config.yaml
n_layer: 9
d_model: 128
n_experts: 80
experts_per_token: 2
d_expert: 128
d_shared_expert: 128
activation: "squared_leaky_relu"
moe_layers: [2, 3, 4, 5, 6, 7, 8]
router_score: "softmax"
normalize_top_k: false
routed_scale: 1.0
balance_loss: 0.0126
balance_bias: false
router_cosine_scale: 20.0
init_std_router: 0.0107
lr_router: 0.00181
vocab_size: 6501
norm: "rmsnorm"
norm_eps: 1e-06
tie_embeddings: false
optimizer: "muon_hyperball"
lr: 0.00759
beta1: 0.95
grad_clip: 2.0
batch_tokens: 65536
seq_len: 1024
train_tokens: 276900000
steps: 4226
dataset: "wikipedia_en"
Below are experts of layer 6 (counted from 0) of a mixture-of-experts language model. Rows are named down (a neuron's output weights, with its number) and show model dimensions 64-127. Each number is 500 + 50 x the weight over its row's rms, rounded and kept within 0 to 999. Numbers have three digits each.
Before each expert's rows: a language model's description of what the expert responds to. This comes from a sample of Wikipedia text that the model never trained on.

# expert 0
What it handles: Agent "by", clause-opening commas and subordinators after a verb or phrase, such as by the department, after, when, although, However,.
down0:423452450530470428443546505465462568543516530399543443447505569450523575485514576596443531473559513395523424531531477551497541516578484444557551530531377452483436536484488499484423477486509525
down1:626543458453552539531490438448489525468500487564523493438543484576532498515446509503479576472495554465487522428567554475434504556556569465496517424474525533548449572479543459497430527384481498
down2:526439545510468511532494494480513503448440474519483561508546364489535528519510500485545549548555459522487499581550405497482536372515513603455498368485494530540467559560463489473544474542490576
down3:581490482557519486516545460563515563495521495636502465501537504510608409570523447440596456500379515504440528552580523442418609505474428528525495454466416536534495500553430441548463546518505470
down4:529544469475382494504486520492439459541477481456467513497459411499492557485484437562587513521507508448474564494548519533460483391500577511470558497448473538542500488498563567487454492409492529
down5:418429519546488509443520538452561492500528540520485532590368492454511578551492453494477488444579485538495465555535597484493562486565491485578440458529489537602528447506434400444565498456563451
down6:467522513463563486423466550484478504529492545459468458466530570465620443412571465539474552570545530479622529599459456636534488459513489410547521528537482550558527526476492554501522506480428428
down7:553522576531583513466523476484541490479569453361496457511474531514482504503560488475452453525541536613540525567396466479477432454524523507589532445520591434505503472527544544465513478487439571
down8:527443451411562530499429446422564460494484445467508514450509483392495570587568472500498473492540531538535407608554535518497488396549482440483527454529443441558464517483373503525500509508479390
down9:539470564497493461472500459506451477479588543587478577546478447430568443455477530499519569477572505498415518535490550488406470608427443463499559432386493432464408548552459538576397476483490518
down10:475606473527443477510519516495510581508457433553536508464459492470484493516458441546463527516534487482466476520522528462467485477602522493439502632521486529500561485505532633607423522586438453
down11:544550510500437574473502612471534498518552531522539514441500514532519491526431552522463540516546504439489563569487579502485526552511483573532443507555488554583448456430398433526487566451453483
down12:460490577491491491376466505536373534457576497495584529488549505552518579544600547477391577439532466508452492557551501513514469547439515406459532460468516527534518456486541509504459556501502576
down13:393591528606417518453541526449467501485427535431463433531521534506552479474469495503436538529512505456533418492506485500475565518476500479536436565426523575505531412409515581496496479384506480
down14:507532563527511511448488564415535513460438490421520536572516497580546482480538572536610534455647457484505463536530504553516473462585569497488502466454579556508482511448479458475484509511466486
down15:626487531440507429546485650530467448553522563467536499495508506486484497573567572507517432525535488525394406494560428490580509463517485596524492538438412566551435502454435487479497483569503535
down16:561550469594565528509523534473500496463506493499531497474479451559554530494500497542534525509523472554508426512545518512511534458513452445450596486520485539442557580378430561480501501517493387
down17:473475577474522457513471506394523510519583565425474445468470538517527420538484473552409487463527484498388583531488435519334468597509474498495443447565539575454492502534508487457579505475504508
down18:579577485562528556502564550531517408459550519496552426532560516521519610513426571549431498450483484508518492507507406577541501400466572498440594495533529480541570512402501531531536482572477459
down19:530512495503522620511473462476595496448452523476556434467543548499447469521539618387518425506473407530495546554416452490571446524489534539565492595491502423508427457549439399484428498517434506
down20:575511483548553482466535481579486507512551450531440476520469484498479376470449508527541448546628454373475443476457483474461525527560493558486512607400424589467509563539529438485567527495493509
down21:520543543494383439484474503413530486507462519448524520415493475501540578484474543522480584458567525541506483504533540517469408574518559403504497474554542500462459477406460535421512445539372492
down22:402400583497572533477432496421410512394527547468531469569439526505543505427574539491497437577466487475494455509415555610494526599510424533566475505442397415512484533634513501533577480465509573
down23:557475496512506542496506448399508433503490573558475513550405470487601497551515451487469426455533481480556503522565605536442533558545610514584434569521556418612514522538485588528508402472449559
down24:411470459542596562404406495441569511512530517534491448406518441502605470584441355461513525569502561499497467536554470463500502528453530496552518485487525510583512509542454401479589538531463479
down25:419461539581498537481520479551515493443569529478529550531520447560477538473556468488508477537418491525490510483537519386437516566447535581505452393467559442539440497523618425459527664473443524
down26:469423532518442521540482468511467564478607370488455527512485500465464463459453358547484601462581561525433526492523563540560476574453517519449504513567498423548595570434536480520487463413393486
down27:574538470525622538488435532574495474480492396432583511472521479467525470488456501436628494606474563536503448529471516517543499552501464404538524530432564424465556562530554502597509481495481554
down28:586568493597510562501498565466462516504471528554482575558575530417510463503495564575588514501543478578536391613582507533526550455527473582429517546596486476461448490464481420500529547580510421
down29:555551490547552439471481502540571420509501483478543542497465509555446537589585555571540493443599528439526491508560426540505476465556453535508455453529542375424429460506476454493442499516429567
down30:440506451460602522524495478392535543490432493531440472502471518488531479470552368412443449402521563541530459505494535490494557621542549518489476467595518469554530521574460441484618438462483536
down31:501467525608440584525519499493470473361495482399451509525601559550476515514416525403534524504488506627475532491495436509460499453500473517423428447538504528541459451498494547542536543448542514
down32:486450451475441548559560528461448449485489571532489516541401463504511514395476536413515434430551524564531452551465555451520426431488553491439584494521478467501440445461516382500487422442486568
down33:442484545518547487566482441539500555503563398442500522494505408484437410536458484419464543449532434481474405471414544467552447476526518466613521485439502541405553499511473421568539526482475576
down34:526442547496420494543515576577535472492517502557550516442493538567437583514511516522495544477445513505473511472573438544560439358616441523520472475522512540511467545448515409599503502493557501
down35:548462488546563457500575476513544533496566487376520570524478500500506530573547454454506474526410451573538517528439559505557523458452417522489564577643458456498470487544542459426498516501451567
down36:544433562577604544561500550438563532592512517652511493512443531495471518462533364439619479459515475436484569510527622491523461586504551489502559509573450518435470474478535521515465460607513539
down37:467522553465434583454506536559579517446486459575468460479585525479516487444493467484454439499389470477543503461508567308482519470478524538499541474548488453468483573513462546543554542434409564
down38:491524438519591495554556576464533526535477523571491435429394494488416475539607522411433537491478539476490534526526499499441531514559554432490460427494560465580554500587527453447518502494493404
down39:489481524621399554474556428438563506437547543484426446527434560492628509428485508499463440471462424517509453477489499488434526562540608553538484468428559453620502545471456551555465518411570493
down40:535531426549500416534498522456443507503403462462590491526584505490443533616448425564516539490451487447500464451545549543513466412434519522501519475497581468523393460452428523526423598471523483
down41:506566555458556523519484510561457390571484488483480485399484515516508523571476428488555505532378487480474447458465459450510527516428454398477472552441537493474435595421591413419507575487478507
down42:488488523596563518553501526498528586402538485516504478492562537573482576436480495512462478513569477491433447498533561555434562517551432413560445450491371436393477483534443452489445387466551529
down43:436492514547533494540463492533499513532483514513457474482444503501515537532487451537475505455586473485511468499440471533525523577514591529498492376495477529387610509552502542397531412495398541
down44:484520503534432553449497526540492489540498491536414600554490574474513443503516434533547421497502544504553548615491479471471501401542498450489464444553499505580472504497544498449462548442519458
down45:565541510673550481496591510493450448483528514534427515417525422504436528393489465546486493438596432495544544462493567576561572475485544560479525547450439481556542479515529477435558487536548567
down46:522492517505460453442534484561421530490597530358459482479595480527507559466517552436460527435484495483472499561439526526460557544523548518518466527506458501477514513466473419484436448483451496
down47:427492481573411505540514420539563433483453480449581639459490540568442419570477489512465537600482516482508590499461556421476447476524583451456472571434485592488492504508555497529506534559489456
down48:484456375469468491338530484467550465582446431504500445437480506472550497482481504485495537509537455484473556436565429601510484519415475499525544550530405494535468407625584490407531537499442489
down49:522494528489600422495518499532536592536569489384512554546543536546429431486494550471483582461461530477552531493476512480517530617602579509554494466549538514503496491485499576500404477515539443
down50:469458487408487517497496606456495533456562552460468431468390547524397501423477514536480422446511573538559522499499466490481361392478480485504583473531461444578499580505480548482453428421516484
down51:453510480477568467459456556498469472511507492446453526451443560521486481474514386413451474533546500519512531486484613495529521497496536401547492535422472583567494614513505536567521419581554528
down52:559581499572452486467447520524435480450466516515544518459469565511483533443322528389524533472579513605490467443528554467515416444427439576483491555451585439390510452528589547520531503584550531
down53:445528522517614424489396474448538465533477420515517530496530437476502559422550490488559478499464500651441496521487467457462485491463436476497511416482484544493478520574419452526474557528527483
down54:479469539420534561402531523473520498457577497492508541445488513605486545452430377504498504599568457483491536487479421493554507512508465385516594526473482490507529557557521532537439422503503512
down55:556487454412479521483526498418563526508510494596516486543491463455463511418504593482482472464493497410562508418507494443491440406566527448494524452622475451523463447496468547582449338526491536
down56:628530568558550536543488433491559521521539480489556510525515444495570443514528429544498494489533489542503469527552492384467584591535463562443408543457450407541486495556433550506549603475534440
down57:442450451466567395471563523558435550551501478519496494456531478576445421514468505524583537478534526524494553473405486497570495570393432479467522528538470580574405610520524543526512480468534506
down58:543431472509571570513453444570556485453422548492391502585595507570441497542510494436419545442590523507500470545586539422404566549485524512506545441528450590535433554449556514463522456511438474
down59:493511561512449422546517536421447516523584537452474539397468432543529515554567490657550395563575458499508545447444593525467573498519458486496451499435552488516443525481455493509478526452544516
down60:439452505520502499524577559416511493447566510491528545504463524485579484496526508584541494478483527476473532506480553547500503503528482474504492549494475423578476480541535584531404491607553493
down61:595478534521460435466480506487494520537470487483500496484533575443535492478547532546523485446492541492443392620535394502501541480494519618429538490466539528588597496427557552489536493487515527
down62:452554566517463490530458527440579530542523505519486477534483497466513500473525530454507432465415539506483513581565618479464499502496496471558462484491610566435499466454480449471441453508424548
down63:412551430466553514520420464546492536552515482379516550580487478532465582533513457483562501540594427491521497453589468557565543566476477556473538468561419454540470494474466480564519420417494385
down64:440500398477543513510572502467469504544500486543517491403538529460487445471453561554579514442435567463486402451526576503514459562477447527402458524530560538448516461488532577570445593526477551
down65:532479371594438571492460520471437499494553496519497436469554549422545573500484503530524480509473428405477501489527486499432504490523623548513581471547454540492430474415492481528495508470509562
down66:552523488439504514489612543476522466484496520531447452398451518508477417430515539533384373561483509521482508531412431528500458513492522435482495477580510443600520516498486473470484418424400524
down67:475533483449509520498545643582425504532512490411501461460561523542468536437563586519529440533530554501430523521572394508525513495476448509542498418353505539402527497540408543502394544540537501
down68:496549379463440560551482460512482538486480572457530493470504501546501439566479378492492539452493447458480490493604484457492491527583621538456363494453498517511604482427509522553416518498474518
down69:522402400543578544412465559432540505550535454482422468501456510525459571496465513556539575392514563532503521574434455457454471410513526451448321495505538467517419528542435421586566480467445454
down70:558437534572448412497511485415497531514465496578453567449438460574513573430374530594559479490574522450515525459568547428661462444514445477484520523510495438455438470447547582484483465448404564
down71:481534532554517490541475443585440476483494561513495591565587479517507521472481522462433392531444469429556528453525484584534604459524504477469530483529498543485499462445507538446554546509499537
down72:530470453535574533578516572554567543608552558567577472525499487480537490509472500586395455531488467518464511443454523543418478499513594507494484543478557505539557448545529530524427522551531480
down73:431511518478437488511468556516429525448504542494453467598498436513504476534411422498489492532494485568457433458528513426528423564439535454547552616444516553463425574430507457527461600570436439
down74:477572590540469544415421499603485525567498483462499541546384498477475426520525454459470470560432479491500468458522428551510511377475484482423488451642571531423474475536530503493564491529485574
down75:497455461504534519451581506561380553574512462483477509549578495479491474445521498573460540497586498429424448463513560593576572527382503506434532513560469500490520534512550427418519401440478513
down76:474486461523628500509559505554512473492545586429526438468469504573513438565568480433499525528487483563546404450481495426512482523493464437488478435506391557526495431482565493476427588512439548
down77:496473484462425576552480451413549495507495599422555468441540492479451552546504501529595522508520494508473430489496520512567455521427539532401516480595491505455524549505621486476377458476457552
down78:469523450452465477533557491465522508442497583437426618522478505578496448575460468505532460546416523498453495502506535533491470442555506474489473448480521513435472529363521479473484502514476575
down79:349500520491440370601508519551485578414486426551485532452468434542501510561515415465444552480402484488495516477518544548540514457402556443475499486504560533494517653493486513514538516509489538
down80:531465471500486549448463441471495521429477474603417546513525504552484476552539512549447478458472459554453449522494572410448485563476561505443512517477459539478535527556453526424568511498477513
down81:538530480469497448512620433501400492483453531538483435506482499549507474498432466483399485533583607430544437490530443557505489526498506475484530510450512579565537471419503425480543468466438467
down82:551495427463482503529545465506528464558532513456480527523519473500579474526538535537515567605505526488434404500501494455515423582397353515533489483539378422544524526506466496512512514563499527
down83:523485508439488520452448552445514595500570548568389552436444482502480454499518592532519509519491600474536515442553509521504532627582457478504491459567508535596485516425454554452444473615547391
down84:503503490484547430542405481533457446456443550381455466539605541556518444420564477467441532497465499534586497473399477527503499434464526539544491512522479495464531506497537527537447482526537441
down85:466517538560430517554438458544515596475515482472517521422570477456492425532540466495472518449450461576561536594582576445509506629512453522478397544523450441495534496417546546362581452541511578
down86:544596495572502451507502477532489457564562459419391515470498405454505549538411553467535451438539536537501530541524505460567493431499487582549495520454524527410450512545461492508499498574491556
down87:565502578530474471567493434570440463496575448438518581515488465579511468540626522596502494571465571541448408508507528466549559396537490430522526465459497513535521526448391461446475546545498529
down88:491448494542473394503412492459520493562488481484437460442509487437551598464417475533471498499482448485562478570479477434559525479448468449436559518496490427559526502502487591505493374410452538
down89:494529410492561444472455549408572539545467423567484532422539496436559436507473506513495475414504480479475451471450441579501551551511484597476492447440456584507509495520540431524542500516571372
down90:476451520461501457434490467429410496566511511463525563481584513392434462459487379516565525485514492483481502563498429579505527375442570534550533399438543537472613466530488397480614400493523540
down91:522500504503522550477445483530542492495440578568489470528491541441579546513452590499513387512401501497518544592452535587464458480513450524538568436532504515580463470398599507527482494490462498
down92:406392547522484462542455453570540505508583464438472472510434539538552519510471436519520590546567544666618510460543503506447456479492535606476488466544499504492547506561506441422538567485512413
down93:522446544438469520418520480539514468536670445500494518546506520499501520467526491531433571536507509490525508476525505446586490502519446514461531496536568379549511557411498541530444431543498442
down94:536512472446498492482462559469433517441473375490612455536468588513489514490442513538358468454576494448481475505385443562500491448570562485499550444460576466581431539496536461531624407514498601
down95:428584422482467509531415542495517538471465567519517469542471492411516479533475566579566583529508488540496524562486432498594426523387466547467493479529507476531449472426544446423491465515528413